python train.py --num_hidden_layers=11 --hidden_size=128 --n_experts=40 --experts_per_token=1 --d_expert=224 --d_shared_expert=0 --hidden_act="swiglu" --moe_layers=[0, 1, 2, 3, 4, 5, 6, 7, 8, 9, 10] --router_score="sigmoid" --normalize_top_k=false --routed_scale=2.0 --balance_loss=0.00158 --balance_bias=true --router_noise=0.1 --scale_expert_input=true --init_std_router=0.00692 --lr_router=0.00137 --vocab_size=8192 --norm="rmsnorm" --norm_eps=1e-05 --tie_word_embeddings=true --optimizer="soap_variant" --learning_rate=0.00895 --beta1=0.95 --beta2=0.98 --max_grad_norm=2.0 --batch_tokens=131072 --max_seq_len=1024 --train_tokens=610100000 --max_steps=4655 --dataset="wikipedia_en"
Below are experts of layer 4 (counted from 0) of a mixture-of-experts language model. Rows are named router (the router's row for the expert), gate (a neuron's input weights, with its number), up (a neuron's input weights, with its number) and show model dimensions 0-127. Each number is 500 + 25 x the weight over its row's rms, rounded and kept within 0 to 999. Numbers have three digits each.
After each expert's rows: "mostly gets" lists some tokens that are sent to it at least half of the time. This comes from a sample of Wikipedia text that the model never trained on.

# expert 29
router:487462460455472477491542492487488514517508485482513501505513500498498480569504463508499505452501482513520455518501510494503564496502460506525514450524483512493477486521499521505522502489490465482473487502529505485512527484478500487470499471468487525512474517513520548477548485512521487457530458519512521483515481499520477500472488429454509504488546519453493518509483492468496433518463
gate0:495467502504523461504509503496515552480498519500462490491400465472485463505531454525473472499557498534506493480473539518521540512487461500515471469517532471523492472495509550494527517514451485535522511489468489480510470514497503511493485498504510534502512508447526546510515501494511514491517459487442514493517547497466489482517488483505508485483499519509494523521490548493504500470515
up0:474514460495531504444508531481513532485501516507479480525498470513471464524490479510462542528520477487504487460486528478532526513495486503558485466543493466494521499541518500455520510485466522524516478495494513518474492524483533491468476516476491504541477482452582544450498508467516510469533478492501517491527506457472504529489490483486519519510504531497497505463508479520488537521473
mostly gets: "it", "ect", "onent", "il", "in", "ol"

# expert 3
router:502512440483514506482510454499494510513502474527548427484505487523525481514460499491481493478494503511492488542511495462462517516482482517551481490485481533486501486522498498473497516486484480504474477473540471500523491454498495509475517515491455493521474553525492510509503514501484568517487458483458527470474481467500479519515500440480506452422533505506481514519508492488494488484500
gate0:518534512489557501507502530528468495476528441472493533535473538464507454504494455531542455533490518508505513482521487488455472496477476499506463502441461552502490541492491493481484492479472490469520506506457496514514521476495541516487482476533519512515551522483483519459530514483528491475531493483477521503488504491452489466519511480482511525520485500479515469515486475488488476481467
up0:496444506480463511509511485512530478504502514500480479475523476500499523491527516507479562543523492523460504496545518521505498516519485510463515508507496486513514490544482486503549495499504490507439479486495528477564543515535489493537527496533453506473481505516469512504451476491531526534462451530532527499475514519545525480479514504471482539476525495466481504477472458526496530496512
mostly gets: " Total", " JPL", " MPC", " medal", " Candidate", "|---|---|---|---"

# expert 8
router:504516493464504492527526470503506534505475471446525484477483492526522469544487468481493510488465505521494484489533494464478536503476469538505454470523531541480507491536496507495466509471466499507504471508492461498498549490517502452484503473470440509534482523519515543503540515514499500503495476489524495441494452471486467513497496465493506465450510507504453501481518511484505484461447
gate0:548505505539523492512508454521517506509503483480467500478481560468529511490486513490475499485480511534522508497482526467470519497461536499501478517481552480531502466485482481456494528476509506454484519483513456512530448474503543525497450471520494477507531519470509517485461470521491484511504546464489482535433497494466475475480518497494480523457508483511498497520481560486504501519506
up0:496496543509452480506486530453503500478533519521488512542525511471486495476502492497491513493484509451510482541539498506529503506531511483487509466531500521532449524535510476453510474563493517506529473496539511474482502473457529504548533535476478510521495456487454472522530515515435518480498517513511480505532478520495521513495484483476472537535508479481477500536499515541487529478504
mostly gets: " e", " en", " dis", " o", " inc", " el"

# expert 39
router:478464509494506482512511477470480549516506508503542470490508489538473475543484449525446492475475503495477452505488481508509522571524498506532504458470508496475525498477462496487502487521504487482494468474546501488565532484502455487462501500495484502520505528546500525485528508505500510463508497474525551432485485481510495505527496495455501504469503483495468498513468504468480478456495
gate0:541480490494505460505485504495519491503491463525539480516459497494511525514486463535504515496534514527464541520480471518496467497486515494508542503458460556540537527525502500463516479506469473517505547476494509529483485452480474520522507486487479547497471493535512530510521491492471515533474473463506538498522496476458523502524481495505525480536452476492435490484484550516498474481511
up0:565539510504494517478541515501493503520499534460454543482465520462525481477494478528502492488473493488503508454479505548479494457503489494450518519454570470505474484513489504491504491480521516524501476527495475501515471521506503481450481487486491516503537515510450504500477516468572493523493529499495457495505442484472513493483501490498527484515503525518490487503511533538493461458516
mostly gets: "-", "|", " →", " Full", "Stud", "ww"

# expert 1
router:492504482465489489500509470494507513498499471495563476451506509493482470493484491516519506488478494530498482493518488478471554509511489567536468484494518522511486505531463502433492516500484473491506434488535476495521526514503488490474509491470466479515531542582512526552534498471554536490494495523489508496482482485496488535486509489477516491470529483488480487511472554509511477501471
gate0:487494489509475546518505509483525517480464478484531511491549497544502477510473518553523504476505461471478533461469492491507479530508514491513503485569497522476525507532467527534481505468477504553513509518529527514566501500472499475496480477457468511507461491485471494523486519467536462475527519473504466490524494518529500527471507523465539518517513470504461535523509512504513525540510
up0:523501490503485466491484491529508486518507484482512510526452461523528543516522493488480468536465540467487491478524486510508501476497474477486494486484495478500475508510527514486488497512452498471536519508475474493463511462503500543498419526532512472511517534534541520473477444490447489506503509481500525514470503509446483428527504502531507463507469517509528491494472477487490469522538
mostly gets: " form", " support", " use", " does", " features", " control"

# expert 26
router:485503501443529471519537493513491536538509535489541453511502514496517472539483488510478452489505478547469501533494470507491556529519471520500487494525515519506474509533480513504550492503511485516472484490532485475510503474488528467515499497462478509488527541514491553527537468452504491448483471493507531492482471471487472507513502470452452459493505494493468515493532510496495460471499
gate0:524421510468525488463495520529520501474502533462481463558490527545547499497516507517518490479464480481531497498481586523475491489535478489491460485497489510544446500477497503474499485472511507509507470487505502525515494479510512488489483497492506473497524502543481533493507462474487467491482525522470521478483510534497504474491473490513489520481472501459499504497531522480460443483465
up0:507449517485500482489537474488501480475473449527486500485511541547535494500512534500542512481465464458516500512552563533444477508528490464487465498520513473509467493525493548540488501498514501516483462504453507498523486501499520486502471480500523491510499469511465481492522465470523487506474461519541508504499544498523483482459507497484508502520456481480506498484487527469467515516448
mostly gets: "iamond", "rown", "itness", "amber", "up", "ydro"

# expert 32
router:467471485460503508517497491479484514508519505505567481469498510509499472498462489476449446476473473504504501508534446490511512508491450554498491492492478531476502465527491482459508454483491472515515504500512449510556503495469479483506506498478447493497494559531512522530528456500503511481505513514486504479491468476478474534509511472508483483475535496454466526537507508451525479506489
gate0:480510480473496547507500508487527514530496480507489483486502487518519483475500497499554469450514492499538487508517498530541479523505478518483521489515463541517497494504512524499488498542503500518430518520563530528497466527418509516521506460477494502506520499458485505509466489502508536515513468461504474512448518520499493527525477512536512480455482539449529476515501500508522538481469
up0:481461495525469492504537477506486477530458468483491534494469497515491512516509496528521489473503554523468494498486481484502492551421555516500479487490519510505543526499506525472488464536519508543517498564526520500500467531516502515508530532454484523500490479473500488502516515506532529510462481507484499502483515496488495508474490482574480539487486512493515507540509491495462467457540
mostly gets: " film", " music", " album", " television", " song", " Film"

# expert 13
router:466497505480499514491532508450507534569500486476537459490474493524495486524518425504475507476493516536473484526512473474500517582501471504522502470495489527526484480529495494459518501457488496485493438492508489471508515504477484503482520530514492493533483506515487524501500475484499515476528476490500499499498460471510442505529509476492499507424523507462463510520484499466519495530477
gate0:552531472489493466488484544561513511494525486491490492526456521490455490468505494480499498469487544509507536496480474461530496481496485507548506522499503467463517503496524553477517429491448521474499489490525539483494513492480538514471499488526559453474528504464499520497570518465498486484495479513506510527509502511481505528494507482498519513519505511525516490498527451483478492521478
up0:523492516482519486484522493525489530496477502442504476496536515472455518457473487530495504509470473517503542543519494538510523489485476536530481517530487495457486500514498518522497488535465510486527513551482475461459534504520496486492471536556513507522503531463471488473547513464512495465521547488474495485510504482469505470508552455467457525509490494531473489498487526510508495509544
mostly gets: " W", " D", " T", " L", " B", " S"

# expert 36
router:522481466473479507494523522468474506546510496514579484481461535517456474534495485501484504474492488546462497507502477470482503512501482546517488495498482562529493473492490500495487480485506498447509475508481473481540499502494527494515490450488470456526505546507479547523492506482518521500526476475476523483482459479467500529482518479441494499473501491452471516512508543480480491533487
gate0:486523488518429568521491501499489482545500495505524462503553506525516498464493497517525485473490498488477478476540469518512510501443506499519468504518515450513516507492475508474507532512501517536462467453530482490494482487523465483511507510479514540521466488497514467495449512480489426539475481450486505512497507499541500534517531491506511478490509513465537530482490455503484483493497
up0:500461523490522501512518494487518493449524506513522535509464488466480504523536516441516521553535513510501464514465500501493517510573496491531550500487456531455490505478499478532452473479491477507541525503487500507494499497515508502517508463521487454495504487516498543475563481489540523495531488521541494492466501536505502468456468513485480525510512501501484469483519549492488489535504
mostly gets: " War", " Air", " Church", " Act", " war", " Kingdom"

# expert 15
router:491484506450507538489503498509506509536487513494539482488487545520525467542477469516487471480501515509510489546515521487522507521490500530509484459500510529460487457514456488456514509495507481482449493531505518470552499501498521493503504533476453488476514584534520527549492479492523525487512497514514484471504462452504486546478473487472510469460508509506473491520491530451518480489477
gate0:506481504488542504530463458500494502468534504509496497517479532556486470516487510490500499495521496483543499517496542530492528489509455463495495517495516545502491487500474519477528485505499512466457539468507500517477523450472511505489528503500453534523438491493470487493496519519484499466458530479492519454508512501437448466499486494546498510497537462453481482526518530448496512506507
up0:506493479501483494475490493470478554501471489499510522480553482492477540524497494540481543503485469494464494522499493480517488547550539515482476537503492489531508514529464489504524520511500501512506466500498542458499475520481486524510480456506458491474557523499484537470504495487514485515523490532504457489524532544505528511519501505472501531542489561523482483491503448550530542511520
mostly gets: " used", " called", " based", " built", " located", " born"

# expert 20
router:505504476484501466492507487491459553524495502491510454493498510532524461584500479510465470465439497487448417524527496442519513524470522522524505478480520516461505479500499504497507487500516492476485474461529487506504511488490497477501492511514472486501493530500508527521552470470514548499492498497491549483476485480485474518520468491480466499486514524495478518544472502485521486514473
gate0:502519506498463477473498475514528573509456494514510500553470490489500516542498475471514472488516484524510509505472496474457508508496469510464488491467499460531478494470498522488480497520449470503549495494510498537498479524493550509507487502490503496513536485459481476448460541494517557453514513518502515487506487518554509502501513504539532492477476503538500508439468517473541505484482
up0:509497483515530510502465482507500524486486496471494449500471469492488470544504533544503515500527550460493477516487496487510470507441525536462500500523478524518553448562512486519512490504461483451504505506507525530516527490531545504472503492490478481477523454475497507520481539496516565490471498514513496532479501538537518537508515463496513508495503495474517525531453502466519500513515
mostly gets: "–", "/", " /", "^{", " ·", " *"

# expert 17
router:507489495481499489515507496485482525529488450477516472469501517500497478520507482545499490474452504514480467533485473493477542520486476550550466485515512522507489490472499525472491462497547466516507454504518468452523511510467471491463525479477478487532523540557473541514499439448511545523500512492493508479484470502510471537469478486457508506483495528515485496535494495502519469481482
gate0:505519509520508475493487496493485517484477487514511453524485468472552447475501483479478480462531510538480531530477501519476468521499491506472570511482515469482484522485496503464553507511510541527485505537478519413541499485498482463499513474472505514489463527525521527498492450482492497484448502518471464507482523474526543496477473505508490512474492521511482469489478483480509487462492
up0:511479480528517512502497525514534483469498499471507497494429502455469492493480531493450492491455469546467496464512484510524502495460510483511553512510485510529529498510513457481464477528530526463485503447469477483489467490523496483530511544513544500492512520499473507449469467504467465511499482502503497519502481472516530533475516488505523465479455513475491473532489499434497490522510
mostly gets: "berg", "ensis", " Ltd", "owski", "ń", "burg"

# expert 18
router:494516483465481475499511473496466519514506471498511489498467494508478473543483478465533473462492492504506434493522525485494522504490472527548496492488504537473502492465456495490526509506528479486461481471536479481550504500530477464499540500502451461515504539546503529542501473487498510517532500486499509460525486483476499551468516512481492472504536482479468524480506538466498471476436
gate0:479493466522477527496498544490516474492507521525512504527542475479525452483534507498508515540501498487497500496512481486477479499522517516484504465462487524461504479495487490464537506533521500449550453511472490461512496493546509554459472525485433539517488488480497500466496533455491495474552543526510486505500472491498522478509518481500507504486506485477489530503553528483436484507483
up0:476486471494530555508451483496524473509537499534489479512500514525498528480474514483517465477495493523451518522488501493514500454488497534482534553497508493501459530544498498446513505493486494511466504476485513492494469508486514521475445469540513486490455512488473508516508519530497513513497475498480500472495492535523494524469490476497474477534442514448558503509463423504497511506477
mostly gets: " after", " later", " but", " been", " than", " well"

# expert 9
router:473480501438487489500489472503511518514537489515582488487500491508507463553511480533509490468486472560490450500456483477497550490503472511515489477497517513494473487515481487497529468515507515468468475491508490475522530502511476491529543479502468486540519508535492540524488518528493543489514528472498481502511472473530430522514484467491469508485511498526461517532509517501522481479465
gate0:479531507486514488477484439513502449515480515479487490513471514494547441486479523492506518508478514518461503458459453502464529525495494451485531473488474508536526487521474455472489488468547494524500486489512521523472537494553466470500509514518501483519544478488522504470487494499458542485507488490484442497511496514501499538499501481513543521478497510487493474445517496467504539480496
up0:531497486520451499559483485478497465522462494518480511495537536542464491494507509450502507486449492466499485489474488500505464499494502488484525512577474539526524495508513517563529530544517507481498514473472513494493522467467513494534511448501476521538513502489491490529468517517491546474503478538515512527456550527510512480457487503478470498511481509478497513522519506527499510519507
mostly gets: " inter", " ext", " trans", "present", "com", " present"

# expert 16
router:506501471468465469469531480483520505516529505466545459435488501527482490519498496504489496469473478497473486521507506479482521503501497514542481457505471493486510459479436537463458483478504459483470494483544523468512489515493511467508526499481498463506519518557488507484500507488533533494515498492464521470523486492521472563478529485440505483474523492512473510514486491502498446468517
gate0:502492555504483452496484471429492508543518526489507497507533513536516509496504463504472497521547499484483509473551483507485494499540526526493485505471488449499509485494528494503517440500460473514487532509445486502505521529495487473467453502478504475517526484506481489462496495514532517507480455534506488458504506498528466494483504455473480512459549554503500507545485477507515487519516
up0:502521458491503530474497468496508550489496487468467499436486502451503478533520479491491478518463508477501503532515485544487462531514528516511526484523492497508528521522486502507526551486510519507518481502540483518474506462496493491490555427472481533503496534467463506501478531522469469537509518475518487521484528484498516512506504517519551459502520515473520530557529517489540498488473
mostly gets: " Raj", "mad", "ador", " Muhammad", "abad", "han"